{"num_hidden_layers": 12, "hidden_size": 192, "n_experts": 32, "experts_per_token": 2, "d_expert": 160, "d_shared_expert": 128, "hidden_act": "tanh_gelu", "moe_layers": [0, 1, 2, 3, 4, 5, 6, 7, 8, 9, 10, 11], "router_score": "softmax", "normalize_top_k": false, "routed_scale": 6.22, "balance_loss": 0.000511, "balance_bias": true, "router_bias": true, "init_std_router": 0.0297, "lr_router": 0.000879, "num_attention_heads": 6, "num_key_value_heads": 6, "head_dim": 32, "vocab_size": 16384, "norm": "layernorm", "norm_place": "pre", "norm_eps": 1e-05, "positions": "rope", "rope_theta": 10000.0, "rope_fraction": 0.5, "qk_norm": false, "attn_scale": 0.177, "tie_word_embeddings": false, "parallel_block": true, "init": "uniform", "init_std_qkv": 0.0246, "init_std_o": 0.0, "init_std_up": 0.0246, "init_std_down": 0.0, "optimizer": "adam_variant", "learning_rate": 0.0013, "beta1": 0.9, "beta2": 0.98, "weight_decay": 0.19, "lr_head": 0.0105, "max_grad_norm": 1.0, "warmup_steps": 387, "schedule": "wsd", "decay_fraction": 1.0, "decay_shape": "linear", "final_lr_fraction": 0.0, "batch_tokens": 65536, "max_seq_len": 256, "doc_mask": true, "train_tokens": 363800000, "max_steps": 5552, "dataset": "wikipedia_en"}
Below are experts of layer 6 (counted from 0) of a mixture-of-experts language model. Rows are named router (the router's row for the expert), up (a neuron's input weights, with its number), down (a neuron's output weights, with its number) and show model dimensions 0-191. Each number is 128 + 24 x the weight over its row's rms, rounded and kept within 0 to 255.
Before each expert's rows: "gets" lists some tokens that make up at least twice as much of what it gets as of all text; "comes before" lists some tokens at least twice as common just after its tokens as in all text. This comes from a sample of Wikipedia text that the model never trained on. Tokens count by the router's weight.

# expert 5
gets: ".", ".\n\n", ".\n", ",", "\n", "==\n"
comes before: "==", " The", "The", "In", "-", "==="
router [146 117  89 144 169 138 155 141 166 115 178 141 116 126 140 105 146 143 102 105 123 124 104 112 155 154 113 120 140 131 144  99  99 143 105 121 135 177 106 146 125 143 160 162 133 114 101 155 141 111  82 135 161 142  98  93 158  69  89 126 122 118 115  98  90 188 125 131 132 125  84 161 123 146 153 124 129 173 159 110 118 135 120 160  97 135 150 124 112 117 131 124  91 139 122 100 138 111 118 138 158 104 172 150 139 108 145 140 137 155 150  93 146 118 166 126  94 125 100 144 177 126 127 122  92 141 117 100  99 123 132  89 182 107 118  94 121 127 148 174  84 163 106 133 142 119 112 141 121 137 129 147 154 106 147 129 132 129  97 142 131  93 112 162 135 123  97 173 157 153 133 147 160 143 117 108 137 114 137 175 137  88  74 183 151 132 134 138 135 130 157 119]
up0 [149 159 145 119 155 124 166 120  99 150  97 104  92 113  85 152 122 166 104 131 110 131  93 146 145  79 122 131 108  98 117 113 142 122 170  78 117 143 223 129 129 126 144 109 110 140 120 107  92 143 126 121 158  94 182 153 144 122 127 123 129 149 161 122 108 138 105 126 119 176 164 146  76 130 127 147 140  92 112 121 115 132 128 142 106 112  96  97  93  81 115 114 127 129 117 134 147 117 112 124 121 129 138 150  99 125 119 143 150  95 138 121 119 158 127 125 129 120 143  81 104 152 128 142 165 130 122  96 166 154 105 155 142 162 172 123 157  99 109 141 157 167 125 149 125 122 123 114 116 160 180 155 135 123 120 161 135 109 128 153 113 105 170  90 139  95 111 160 125 116 110 100 127 165 144 128 178 152 138 150 143 128 124 136 133 128 138 123 119  99  88 187]
down0 [ 71 102 134 170  96 147 102 120 145  87 121 136 124 151 156 178 110  98 109 128 127 113 185 121  76 143 111 113 166 150 135 171  92 100 125 156 143 112 116 124 109 162 129 119 166 142 124 119 139 169 124 150 103  91 103 152 126 195 113 114  86 136 150 130 100 147 123 140 134 141 106 131 148 141 122 131 106 154 156 130 135  96 130 135 118 159 128 161 156 128 137 110 118 117 145 180 109 171 112  54 134 158 121 127 101 119  86 139 120 149 106 104 120 127 167 150 146 137 155 108 174 114 125 135 117 134 133 134 137 181 153 126 114 109  84 125 116 113 175 132 143 138 111 147 117 106 137 129 121 113 112 166  88 120 109 122 112 146  93 130 163 133  91 116 126 166 156  84 129 145 152 158 111 122 132 165 101  85 143  96 123 121 148 121 102 121 123  98 119 134 152 116]

# expert 6
gets: " |", ",", "%", ")", "1", "2"
comes before: " ", " |", "%", " •", "°N", " population"
router [111  87 114 115 161 144 132 161 133  77 143 131 164 141 101 146 143 167 144 113 142 135 138 151 160 135  89 106 128 131 153 123 160 163 152 126 120 153 163 162 183 137 108 113 132  90  89  92 131 162  88 135 128 119 152 166 146 146 101 121 131 136 119 101  97  91 110  69 138  94  90 104 140 148 131 131 104 145 161  94 140 122 115  89 137 141 105 100 124  73 139 174 120 107 150 128 122 122 119 144 133 110 120 128 111 106 127 126  95 129 133 149  82 140 157 123  89 117 108 158 133  67 144 122 106 113 101 102 101 112  97 152  81 152  86 155 145 154 102 127 167 154 128 151 134 133 120 110 159 119 150 124  81 104 113 136 131 155 105  93 113  86  84 148 130 119 139 146 157 142 144 149 135 139 136 133 144 123 152 111 122  90 111 110 116 112 124 118 104 161 113 172]
up0 [128 141 162 149 164 120 118 116 109 129 156 155 147  72 167 154 132 149 112 146 131 112 134 118 134 133 135 104 127 137 101 118 159 107 185 144 141 158 109 143 131 123  95 107 125 141 115 131 128 131 176 127 138 144 174  51  90 136 134 151 153 114 151 120 104 129 142 132 114 134 120 114 124 147 123 146 100 112 135 100 145 111 113 137 176 102  87  85 117 151 111 144 129 119  76 127 139 111 158 130 105  99  71 156 134 130 101 141 162 104 138 121 110 116 136 150  97 128 127 110 152 129 118 154 121 154 130 156 116 131  96 124 105 167 169 103 100  83 136 148 174 168 110 143 150 126  64 169 119 116 130 121 109 134 124  99 150 110  98 154 137 112  95 120  88 142 106 161 103 110 125 149 181 104 151  78 107 119  91 121 132 135 141 131 137 118  92 145 126 150  97 178]
down0 [148 108 129  70  96 127 173 126 183 150 136 105 143 127 131 118  90 134 110 113 144 181 135 130  89 139 127 112 130 135 100 127 109 125  88 164 136  87 146 155 118 126 154 115 125 119 182 130 153 129 109 158 123 173 111 127 198 127 116 136 104 104 131 150 147 127 134  94 123 105 123 114 125 137 128 112 127 124 122 124 148  78 130 110 150 110 114 123 133 111 119 151 139 123 158 177 117 145 136  73 166 113 143 125 146 108 149 121 114 167 134 109 123 102 103 107 131 124  93  89 104 174 111 127 142 103 145 142 132 170 140 153 118  97 103 188 142 144 119 138 103  87 165 171 102 162 115  95 114 115 131 112 152 132  83 124 151 111 112 126  80 112 152  95 143 125 167 137 133 122 101 107  98 147 145 152 120 147 193 172 113 125 130 105 127 141 152 127 100 114 149 103]

# expert 11
gets: ":", "-", ";", " |", "=", ","
comes before: " ", " The", " \"", " A", " In", " S"
router [133 149  99 127  95  91 157 118 129 110 100 105  88 140 123 115 153 154  96 131 112 120  99 141 153  85 128 159  97 143 132 135  81 112 154 109 126  90 112 162  92 109 150  92 116 161 141 167 125 123 105 120 153 125 119 106 144 111 101  89 136 181 128 160 119 147 112 138 119 108  72 119 116 144 161 134 156 127 129 123 144 145 126 122 158 145 151 122 188 131  94  86  84 143 152 113 151  92 132 132 131 134 163 120 120 132  93 115 138 121 133 179 102 168 130 106 132 153 101 137 122 117 146 102 172 125  60 140 122 120 102 134 116 156 131  80 136 104 179 159 126 102  95 131 142  81 110 178 139 139 135 152 131 153 147 131 134 123  86 108 123 100 136 121 159 140 119 131 121 125 131 121 103 125 143 126 133 151 103 178 108 141  90 115  86 124  98  81 113 143 106 144]
up0 [112 104 139 142  98 117  85  92 166 138  94 121 103 139 102 106 102 101 130 145 162 123 113 119 103 162 115  94 123 120 151 121 122 105 118 166 155 119 115 109 113 133 137 150 133 120 104 122 158 124 151 137 142 136 114 143 147 118 134 110 132 145 151 107 125 174 122 135 106 127 113 162  88 105 135 140  87 121 106 129 127 124 100 137  92 130 105 140 118 147 132 151 105 119 125 138 137 148 161 143 178 127 110 189 125  82 150 161 171 114 175 142 104  95 192 133 125 130 124 144 176 177 129 136 141 129 131 115 139  82 129 137 140 111 149 104 150 139 113 107 145 138 137 116 201 148 125 168  98 136 126 132 140  82 144 127 161  89 123 130 134 101 105 132 113  76 137 125 172  98 103 151 134 182 129 139 152  99  64 164 110 101 103 115 156 157 108 115 148 113 137  90]
down0 [ 78 136 159  99 160 139 136 139 164 142 115 104  83 121 156 153 137 112 112 121 149 107 140 173 173  79 114  98 138 129 108 171 119 168 140  95 117 126 145 131 131 136 110 103 119 104 104  79 121 119 145 109 145 105 103  94 141 104 118 140 108  86 161 120 141 101 143 159 177 138 133 124 118 116 128 123 121 116 119  87 125 176 145 136  98 127 160 128 110 147  71 164 153 148  92 148 122 135 111 164  83 125 138 131 157 118 112 125  79 132 109 126 122 118 127 152 142 118 125 113 100 172 124 140 161 136  87 131 112 185 102 152 127 126 107 151  94 126 113 160 142 111 179 108 147 145 129 130 118 124 133 125  76 163 117 162 136 110 148 134  82 140 128 145 137 202 142 102 146 133 137 104 132 148 102 107 125 138 132 109 133 119 132 177 145 120  88 114 115 172 134 123]

# expert 31
gets: "20", " York", "ie", "a", "e", "ne"
comes before: ",", "\n", "'s", " City", " (", "15"
router [107 141 165 123  98  89 114 107  65  88 132 131 113 149 141 117 129 113 129 189 121 110 151 169 118 147 159 127 104  88 135 149 130  88 161 115 146 134  96 139 123 148 151 133 139 140 136 153 162  88 187 113 142 152 112 125 129 141 133 105 131 142 136 121 141 171 127 158 156 100 117 115 134  80 141 165  79 125 102 150 148 157 132 139  94 139 153 137  86 129 102 150  92 168 112 114 123 158 116 167 134 166  81 110 121 140  96 150 156 119 110  74 140 124 105 160 128 116 141 131 151 103 104 114 133 116 137 108 144 126 143 110  86 138 159 129  71  99 116 141 136 126 105 124 153 119 120 123 168 111 125 165 141 114 147 116 158 105 146 148  97 139 162  98 119 105 155  78 131 142 144 106 161 115 146 106 127 113 120 114 176 111 141 148 130 139 114 189 135 110 124 101]
up1 [145 138 107 124 122 145 139 116  74 133  97 161 119 102 146 175 112 150 146 144 154 108 115 114 111 139 154 141 130 142 133 141 128 157 128  99  92 145 117 118 175 134 110 146 117 126 108 124  97 129 129 165  80 145 152 138 169 134 121 144 123 131 145 113  97  94 124  87 150 122 137 111 115  85 133 130 158 116 157 159 108 102  88 126 136 152  89 123 102 144 154 164 162 129 144 105 110 162 118 136 139 130 138 100  86 123 110 108 158 143  94 182 130 114 123 112 111 154 109 106 180 161 122 122 143  93 124 177 140 100 100 110 163 117 144 114 131  96 115 115 111 155 111 144 164 120 179 159  88 126  95 135 134 159 152 134 132 126 146  88 126 124 153 127 138 112 138 171 115 110 160  89 100 132 148 120 147  68 124  80 101 140 117 122 145 164 139 108 166  61 144 163]
down1 [127 125 189 171 113 176 125 106 135 140 151 136 155 124 140 138 155 105 127 124 102 145 113 119 118 124 150 158 152 131 105 128 162 118 101 124 130 159  86 121 121  80 121 175 145 158 142  96 115 115 119  93 116 103 131  89  93 104 111 101 117  69 133 122 164 129 162 121  69 114 161 149 106 169 122 132 138 137 158 138  78 116 164 121 128 136 150 115 147 133 127 130  89 156 139 169  97 122 136 142 122 134 137 141 114  85  89 119 136 114 131  78 104 148 136 139 136 125 121  76 162 103 144  92 102 107 142 145 105 157 157 120 118 163 121 143 100 110  88 112 124 143 153  81 175 128 131 114  97 143 116 118 135 137 176 127 120 138 115 162 133 135 184 167 153 103 128 112 128 152 115 118 113  86 162 110 111 141 133 150 170 129 154 119 131 130 132 130 120 160  78 144]

# expert 12
gets: " |", " ", ".", " a", ")", " MPC"
comes before: " |", " ·", " |\n", " MPC", " is", "1"
router [141 106  72 111 132 133 121 111 164 133 130  75 153 112  95 108 112 130 131 121 144 157 157 123 159 119  90  54 122 118 117 115 121 157 118 152 130 163 120 180 161 149 138 133 135  97 108 103 140 129 135 126 124 114 147 156 139 119 105 100 153 105 144 149  79 111 128  96 114 118  90 132 145 100 147 103 173 143  90  99 126 121 125 146 121 150 112 112 103 116 133 164  96 139  90 136 110 108 153  93 155 169 121 171 148 119 140 137 120 148 165 115  97 138 159 116 110 121 117 135 158  77 142 122 133  96 126 116  73 134 154 115 147 159 108 144 169 170 148  91 150 122 135 168 159 139  99 112 106 169 123 154 126 156  77 111 118 158 108 119 132  99 120 130 127 124 149  99 125 126 149 137 167 106 167 166 120 114 156 156 118 121 118 160 105 156 120 173 126 107 149 101]
up1 [136 120 179  91 143 132 100 148 127 131 146 170 147 143 118 164 126 181 186 142  99 108 157 155 103 143  90 102 109 123 131 118 131 128 147 133 163 108 153 137 133 135 122 133 114 125 186 110 134  73 166 147  86  89 133 151 128 175 144 152 143  85 112 118 120 162 135 132 133 150  95 140 129 137 153 143 159  98 111 141 110 134 113 112 127 168 127 103  90 149 145 130  89 130 130 110 138 122 129  85  94 116  55 147  76 148 125 162 138  95 158 118 112 149 109 116 121 135 145 140 128 101 156 132  97 116 118 156 131 134 124 162 114 122  93 206 134 109  88  85 128 130  79 154 169 107 133  97 127 127 161 139 158 141 128 135 137 174 136 156 107 156 132 132 124 105 108 140 134 133 123 129 112 112 104 107 128 131 113 115 158  92 113 107 113 149 122 145 118 124 146 114]
down1 [141 112 131 127 117 167 133 124 130 129  98 120 103 151 114 119 102 120 103 135 134 141 143  92 114 117 122 142 110 120 129 151 128 148 163 137 137 141 149 169 153 109 149 113 128 115 128 144 120 122 128 150 158 114 126  96  91 118 109 123 153  74 129 160 135 147 116 137 102 135 119 130 149 119  98 144 147 134 126 128  65 144 112  80 107 145 105 144 125 153 108 126 123 137 107 205 128 108 170  79 133 116 168 154 132  98 124  96 138 142 135 138 126  87 127 106 129 121 138  98 116 135 140 118 146 157 142  58 143  52  64 104 102 133 108 127 139 173 130 115 105 120 115 171 100 123 130  91 133 169 146 128 131 137 146 128 118 139 147 127 138 143 186 158 176 105 122 144 178 101 171  72 129  86 125 104 132 148 148 142 167 161 104 136  88 131 126 165 140 140 128 146]

# expert 8
gets: " as", " for", " by", " ", " |", " with"
comes before: " the", " a", "0", "1", " well", "2"
router [122 121  94 124 165 171 124 119 150 110 164  83 184 116 144  88 112 128 117 147 124 114 129 132 100 123 123 117 108 157 115 165 111 158  85 133 107 141  86 173 156 121 171 167 108 120 110 117 130 115  97 108 104  94 107 149 121 141 109  96 128  85 112  80 121 147  99 120 129 100 127 119 107 106 143  83 122 123 134 133 155 126 120 129 135 131 162  84 104  96 137 142 143 148 174  95 183 155  94 117 164 125 114 151 112  99 193 134  73 143 136 111 118 133 119 134 154 125 116 111 139 145 150  83 154 135 143 109  95 148 152 144 131 108  86 123 124 162 144 151 134 144 146 166 140 130 101 160 153 119 106 145  99  98 108 124 143 123  86 135 133 107  76 146 163 160 120  97 116 114 170 132  94 134 132 129 147 143 141 116  97 118 123 160 163 146 141 125 111 160 132 110]
up1 [134 127 139 132 140 103 145 140 105 158  81 149  89 143 128 144 113 152 113 108 134 158 105 121 153 147  76 121 122 114 116  77 143 159 142 105 124 111 116 134 117 142 165 129 119 117 123 125 172 114 186 155 104  99 153  71 155 143 127 152 115 162 142 123 111 134 151 142 117 113 127 160 142  79 124 118 134 126 115 139 136 110 112 122 149 152 109 132 185 168 149 109 127 141 140 160 143 132 138 128  75  96 136 115  75 139 112 157 132 111 145 120 104 140 126 149 113 116 129  82  97 163 103 123 100 129 108  93 210 144 116 120 106 147 152 150 131 128 127  88 147 166 150  96 119 111 149 152 129 159 146 123 137 164 102  95 123 151  96 117 143 161  97  88 114  89 104 112 146 187 152 107 107 146 155 143 125 126 140  90 160 118 159 135 121  87 149 126 139 120 102 102]
down1 [145  99  84  90 152 114 149  98 180 115 160 102 130 111 120 136 120 131 164 132 146 136 170 180 144 127  77  97 151  99 161 114 138 167 140  66 142 182 150 186 125  86 158 155 108 144 114 128 147 143 107 129 132 148 130 107 152 131 124 106 123 141  55 119 159 125 121 133 159 134 159  95 105 133  79 121 129 158 135  96 106 113 138 102 130 163 100 116 113 118 122 165 124 121 155 151 122 106 119 103 128 124 151 140 157 108 114  87 151 154 137  92 105 150 128 117 106  91 143 113 104 148 176 135  94 149 127 113 137 140 123 151 147 101 141 140 144 116  78 171 125 127 116 134 144 161 141  99 164 143 139 151 111 121 131 120 130 146 135  79 105 108 145 166 155 114  82 140 118 100 122 117 109 157 163 116 130 141 141 118 133 111 143 140 137 127  99 123 110 124 105 167]

# expert 24
gets: "\n", " |\n", "-", "==", ")\n", "\n\n"
comes before: "-", "|", "=", "\n", ":", "aged"
router [ 90 157 138  91 155 136 143 105 129 150 148 134 136 144 113 116 147 158 115 134 108 131 129  92 160 138 122 158 144 124 152 109 175 145 125  96 120  95 150 182 108 119 139 134 130 116  95 125 120 176 113 135 129 110 167 128  63  96 130 137 165 108 129 176 174 158 151  77 135  99 105 120 165 161 146 162 104 154 102 120 148 132 142  98 142 140 104 154 148  99  86 122 146 101 125 115 146 140 140 139  89 143 148 152 121  99  69 127 151 135 142  72 138 136  92 137 110 121 113 115  90 152 105 158 137 166 107  92 143 151 104 115 133 137 139 138 148 133 110 136 107 123  95 148  72 146 160 143 148 148 164 156 142 106 102  96 111 164 139 101 124 104  93 139 145 112 164 155 137 122 151 112 162 151 106 147 114 106 144 131 113 137 178 119 143 100 137 132 149 167 128 138]
up1 [151 124 126 122 108 106  94 102 127  87 116 148  99 118 135 145 121 159 141 154 122 127 133 139 121 136 171 124 128  91 172  92 126 125  98 130 129 137 142 133 135 101  63 146 146 142  87 182 131 121 156 120  98 141 156 117  85 136 112 106 143 112 164 130 128 158 113 156 101 131 122 129 125 131 140 147  90 128 139 115 107 131 133 140 138 107 133 161 149 115  86 110 164  99 170 117 139  72 132 152 129  80 175 131 114 129  90 146 139  97 140  94 157  93 141 155 120 123 129 123 107 194 110  74 155 154 138 109  97 117 139 100  99 131 141 141 138  71 100 117 123 134  87 121 119 153 138 138  88 159 155 113 150 140 163 183 160 160 118 123 136 155  97  98 171 139 117 155 163 124 173 124 136 115  91 135 110 134 127 141 111 124 127 109 109 107 122  82 162 117 115 136]
down1 [142 167 159 104 137 150 140 159  97 135  84  91 140 121 125 134 172 115 115 138 156 119  94 137 147 109 147 185  86 153 124 137 126  93 128 109 122  89 127 146 134 128 180 134 137 175 135 127 167 152 164  80 164 148 125 163 103 136 130 135 121 126 160 134 140 146 142 136 154 109 150 114 145 104 123 117 132 140 110 133 140 147 156 138  57 102 145 100  95 134 119 109 127 129 106 145  82 107  97 113 123 140 121 113 163 128 144 146 154 151 126 152 135 138 140 146 131 144  93 150 108 113 164 169 146  87 117 107  97 122 130 105 136 179 118  89 106 129 184 150 157 128 154 138 117 131 113 126  63 133 117 125 146 131 128 114 130  98 130 121 157  99  68 130  73  95  87 119 122 126  97 103 106 133 123 128 127  89 145 130 136 155 116 106 120  98  93 141 165 158 144 148]

# expert 1
gets: "19", "18", "20", "17", "11", "14"
comes before: " |", "%", ";", " |\n", "%)", "98"
router [107 121 105 148 137 127  98 168 108 155 175  94 152 129 133 128 168 127 103 113 161 105 163 112 146 132 138 115 170 144 145 159 111 142 120  90 111 145 122 127 110 133 127  99 152  83 104 100 113 139  70 111 104 135 121 135 125 128 160 106 104 153  81  84  98  94 128 106 141  90 137 146 155 149 142 131  94 152 134 139 135 107 130 147 105 155 136 113 177  84  88 125 160 126 121 119 110 105 143 130 133 104 161  99 102 128 143 111  87 128 101 154 153 170  85 113 115 162 111 130 154 112  91 139 143 117 154 140 129 160 107 135 127 111 126 145 123 147 141 152 158  89 128 158 178 148 138 146 128  95  97 121 111 170  81 156  97 125 169 105 133 155 108 105 110 175 149 105 129 166 113 111 146 116 185 109 109 113 170 117 116 110 140 160 128 142 131 121 121 144 150 164]
up1 [140 147 164 145 110 123 107 105  86 121 116 159  97 150 153 130 124 141 126 155 108 101 154 159 114 120 124 112 115 105 134 122 128  84 123 140 103 188 136 134 146  96 129 129 133 118 100 114 155 124 109 158 126 174 156  58 133 130 120 136 142 148  87 138 170 100 146 174  92 153 149 117 122 140  80  99 153 118 144 126 127 126 132 162 127 125 104 120  94 142 114 124 166 122  95 168  65 123 154 119 116 109 170 123 108 120 175 160  99  75 128 144 172 127 119  93 102 127 141 131 135 118 113 161 132 137 114  98 132 157  94 118 126 142 130  91 127  85 123 151 179 153 151 114 127  89 149 144 167 122 116  88 150 152 135 120 119 176 111 138  88 133 117 117 143  89 133 131 117 106 147 121 184 143 124 127 136 171 151 143 100 129 123 137 149  86  91 132 129 132 152 113]
down1 [108 172 163  81 115 154 112 119 131 132 174 107 148 139 149 119 174 121 101 102 133 125 115 105 112 116 123 122 177 136 125 129  93 107 151 116 125  88 131 130 134 154 149 126 138  77 126 115 121 173 104 130 112 116 132 140 142 119 160 108 106 110 169 126 122 144  68 112 109 104 123 157 144  84 115 115 123 142 131  89 148 146 165 154 133 146 150  88 134 120  95 100 166 135 122 112 110 138 100  83 109 143 152 122 113  97 114 150 140 145 157 134 131 124  96 126 144 154 133 130 134 105 165 130  89 148 129 158 142 155 115 104  84 119  70 200 142 129 123 118 157  81 157 188 133 157 129 106  79 106 125 142 139 111 131 141 120  95 140 106 114 169 124 165 122 139 152  96 138  99 154 129 157 116 121 124  79 123 107 168 117 162 119 144 102 155 130 116 160 152 120 139]

# expert 3
gets: " ", "–", "00", "y", "d", "20"
comes before: "20", "19", "0", "–", "6", "1"
router [110  97 153 123 100  67 146  94 102 100 141 150 111 125 136 116 107 156  98 146  60 161 137  85 115 111 136 120 126  98 133 141 103  82 133 169 116 143 105 138  82 127 165 185 144 121 144 111 107 131 117 104 131 100 125 150 152 122 154 122 142 159 133 155 143 138 112 162 117 138 135 136 132 124 153 165 150 111  89  93 117 161 102  96 118 121 135 157 148 110  96 158 127  87 110 147 134 133 128 105  84 156  92 116 137 112 122 138 163 101 139 113 144 143  99 175 125 147 134 124 147 153 118 166 117 135 136 134 113  90 138 115  98 178 137 130 153  69 115 159 139 102 164 122 154 112 105 117 163 136 146 143 118 148 125 134 139 118 167 168  87 144 140 106  81 159 142 110 113 133 148 143 109  96 144 106 159 171 104 119 145  83 142 125 146 149 151 146 155 101 114 133]
up0 [ 71 173 101 119 157 140 146 135  89 111 117 130  99 108 132 133 119 102 165 129 123 118 149 120 146 134  98 130 165 150 126  72 125 127 149 159 146 121 143 114 118 103 132 141 128 145 103 148 162 148 131 141 145 165 106 128 166 144 145 161 141 174 171 121 167 147 140 140 129 127 177 140 116 142  85 165 113 149 193 126 123 116 120 101 115 147 105 168 121 118 119 120 109  76 123 143 131 118 142 144 119 113 138 156  87 116  52 112 162 119 122 121 125  98 106 154 126 116 127  95 100 150  82 151 124 161 126 126 139  97 119 137 166 141 122 163 115 100 105 158  76 144 113 116 107 156 173 129 137 128 140 121 167 100 115 136 111  90 157 142 131 126 145 118 113 153  94 109 112 146 156  94 109 140 114  90 108 115 161 175 121 134 163 111 153 128  91  91 154 118 131 130]
down0 [153 107  89 126 173 126 139 141 171 101 139 110 108 173 126 114 156 148 160 149 112 115 144 134  74 155 131 128 120  92 144 111 126 112 169 164 126 144 114  78 142 121 112 107 114 132 122 170 127 104 169 137 121 113  96 159 138 148 117 119 188 123 164  73 117 111 119 107 127 116 125 115 117 142 118 144 143 135 137  91 141 132 100 138  96 119 112 178 109 100 123 101 126 129 111 144 121 175  99 135 106 128 102 113 151  95 185 113 115 116  66 158 124 147  91 109  89 109 152 150 183 139 145 147 115 148 147 138 139 122 154 144 125 174 156 114 135 143 106 134 116 137 152 132 149 120 104 121 136 178 148 123 115  92 135 130  87  85 141  81 146 143 149 160 115 119 154 163 105 148 135  96 106 117 166 111 122 152 120 107 120 105 124  88 161 136 110 120 128  96 145  91]

# expert 20
gets: " |", ":", " to", "–", ";", " by"
comes before: " ", "1", " +", "0", " /", " −"
router [174 161 171 132 115 139  86 133 128  66 110  80 145  84 120 125 141 108 110 162 133 151 158 149 176  93 118 164 138 130 103 136 139 114 161 172 136 104 148 104 131 116 138 136 120 139 109  75 100  80 180 105 146 130 127 114 145 158  77 174 111 154  96 127 152  98 181 137 148  98 137 126 107 133 140 153 114 141 112 131 133 133 143 135 131 146 124 124 123 153 142 172 115  94 118 107 133 150 113 119 153 136 128 100 151 126  73 135 145  84 108 162  93  74 120 132 159 117  95 120 108  85 139 126 136 142 114 128 121 118 118 168 118 160 147 136 144 143 122  95 170 136 162 110 112 110 114 146 126 109 126 146 132 161 116 138 106 125 127 112 128 127 159  94  96 104 159 153 135 120 114 132 121 120 176 140 134 126 127 107 136 112 182 105 149 113 125  93 125  96 112 169]
up0 [142 135  94 106 122 147 184 113 126 106  84  97 100  97 132 109 121 138 132 165 141 107  93 127 111 134 134 123  91 124 166 160 115 132 123 130 162 119 128 114 136 122 135 140 106 197 143 126 157 102 133 153 108 145 120 158 148  85 123 113 180 128 100  85 137 160 138 106 146 179  87 115 109 100  67 131 135 111 127 137  88 120 110 162 156 124 124 154 154 158 147 142 124  91 144 125 130  87 130 141 127  91 142 162 136 129 193 127 128 128 149 120 133 149 175 119 118 141 147 113  92 120 121 113 119 125 119 159 147  81 103 139 143 163 181 144  96 125 109 122 139  98 151 113 150 138  95 157 104 156 126 136 128 127 132 135 142 114 137 133 147 120 134 109 129 107  66 127 127 133 120 116 122 135 149 104 147  99  86  92 163 118  65 144  86 106 141 111 163  95 119 129]
down0 [102 167 124 150 108 111 166 122 130 117 106 121 128 123 115 123 109 106  97 151 139  93 141 118 126 164 129 136 144 131 130  91 174 126 145 148 142 111 117  81 142 125 120 121 127 163 105 127 147 124 110 134 120 134 115 136 111 149 128 148 172 133 154 140 131 120 124 185  99  75 153 156 115 138 150 152 134  97 122 123 117 116 140 120  85 135  69  89 106 153 137 147 122 135 100 124  93 154 116 120 143 113 129 133 136 164 158 146 175 121  99 134 121  82 122  89 111 126 114 152 124 120 158 104 147 176 124 191 121 130  91 161 127 143 151  84 135 144 136 118 172 143 120  92 133 130 144 154 130 150  61  98  74 122 170  70 105 147 155 139 123 125 154 132  88 100 110 174  90 141  97 117 124 141 139 141 110 108 153 157 165 138 137 126  96 117 169 160 113  94 125 128]

# expert 13
gets: " ", " |", "|", " Team", " won", " medal"
comes before: " |", "1", " round", "2", " place", " medal"
router [138 124 147 146 127 126 161 159 127 153  82 157 165 118  71 125 129 126  80  95 129 157  70 134 133 149  95 124 114  81 118 130 107 142 156 131 110 150 152 107 122 126 124  85 115 138 179 110 137 130 171 103 135 128 124 185 141 109 157 115 136 132 104  86 126  69 130 119 118 178 152 145 179 128 122 139 146 144 129 106 142 125 132 143 124 111 101 109  91 110 163 112  99  82 119 122 103 112 133  75 108 112 156 145 132 104 162 107 106 169 132 171 144 132 117 143 103 102  88  92 141 103 107 115 119 123 136 137 120 154 130 142 154 126 170 116 118 102 141 113 155 125 145 135  94 102 151 118 112 155 118  99 127 150 125 123 116 142 152 137  97 114 145  82 116 100 141 101 111 155 135 118  69 133 148 106 144 153 147 125 124 104 134 136 169  76 158 150 104 123  93 144]
up1 [173 115 149 134 152 113 148 139 124 130 146 156 134  71 162 146 130 160 146 187 108 162 135 158  89 111 148 135 114 155 136 120 112 103 111 133 132 139 112 107 183 161 101 165 112 168 132  90 140 136 161 112 126 167 135 111 124 119  94 162 130 124 130 135  88 140 110 141 175 101 120 134  85 128 115 133 140 128 131 150 118 184 114 121 118 148 112 133 162 141  66 140 133 116 127 125 107 130 129 131 107 144 159 115 130 129 140 113 111 110 115 139 135 108 139 115 101 159 160 142 112  78 157  78 132  89 135 150 100  96 133 153 105 147 155 113 138 108 112  90 142 162 134 115 122  94  83 155 157 141 134 117  87 138  98 162  68 131 124 156 143 160 133 145 105 146  90 154 117 119 134 121 126 128 114  99 110 104 107 100 188 106 141 141 154 113  98  92 174 128 118 157]
down1 [121 118 150 109 141 155 169 158 136 109 119 120 135 106 108  78  82 126 106 103  60 145  80 163  93  81 130 103 135 118 130 148 134 115 142 155 112 103  95 101 116 131 154 135 137 159 160 147 142 152 161 118 134 127 139 103 119 143 144 182 178 106 165 122 128  97 181 213 124 113 105 149 144 119 127 101 139 101 130 101 140 109  96  95 134  86 142 113 129 127 115 113 165 132 149 168 104 159 108 131 128 112 122 159 138 162  70 149 170 149 128 115 138 140 130 101 138 166 133 120  81 105 110 103 125 141 134 136 124 115 147 118 160 129  78 103 149 110 147  86 152 123 136 121  98 140 150 132 160 125 128 106 123 132 127 103  87 150 148 106 108 140 140 140 138 150 135 126 122 107 113 122 139 110 153 166 117 160 116 121 134 153 163 133 129  85 137 109 100 141 146 110]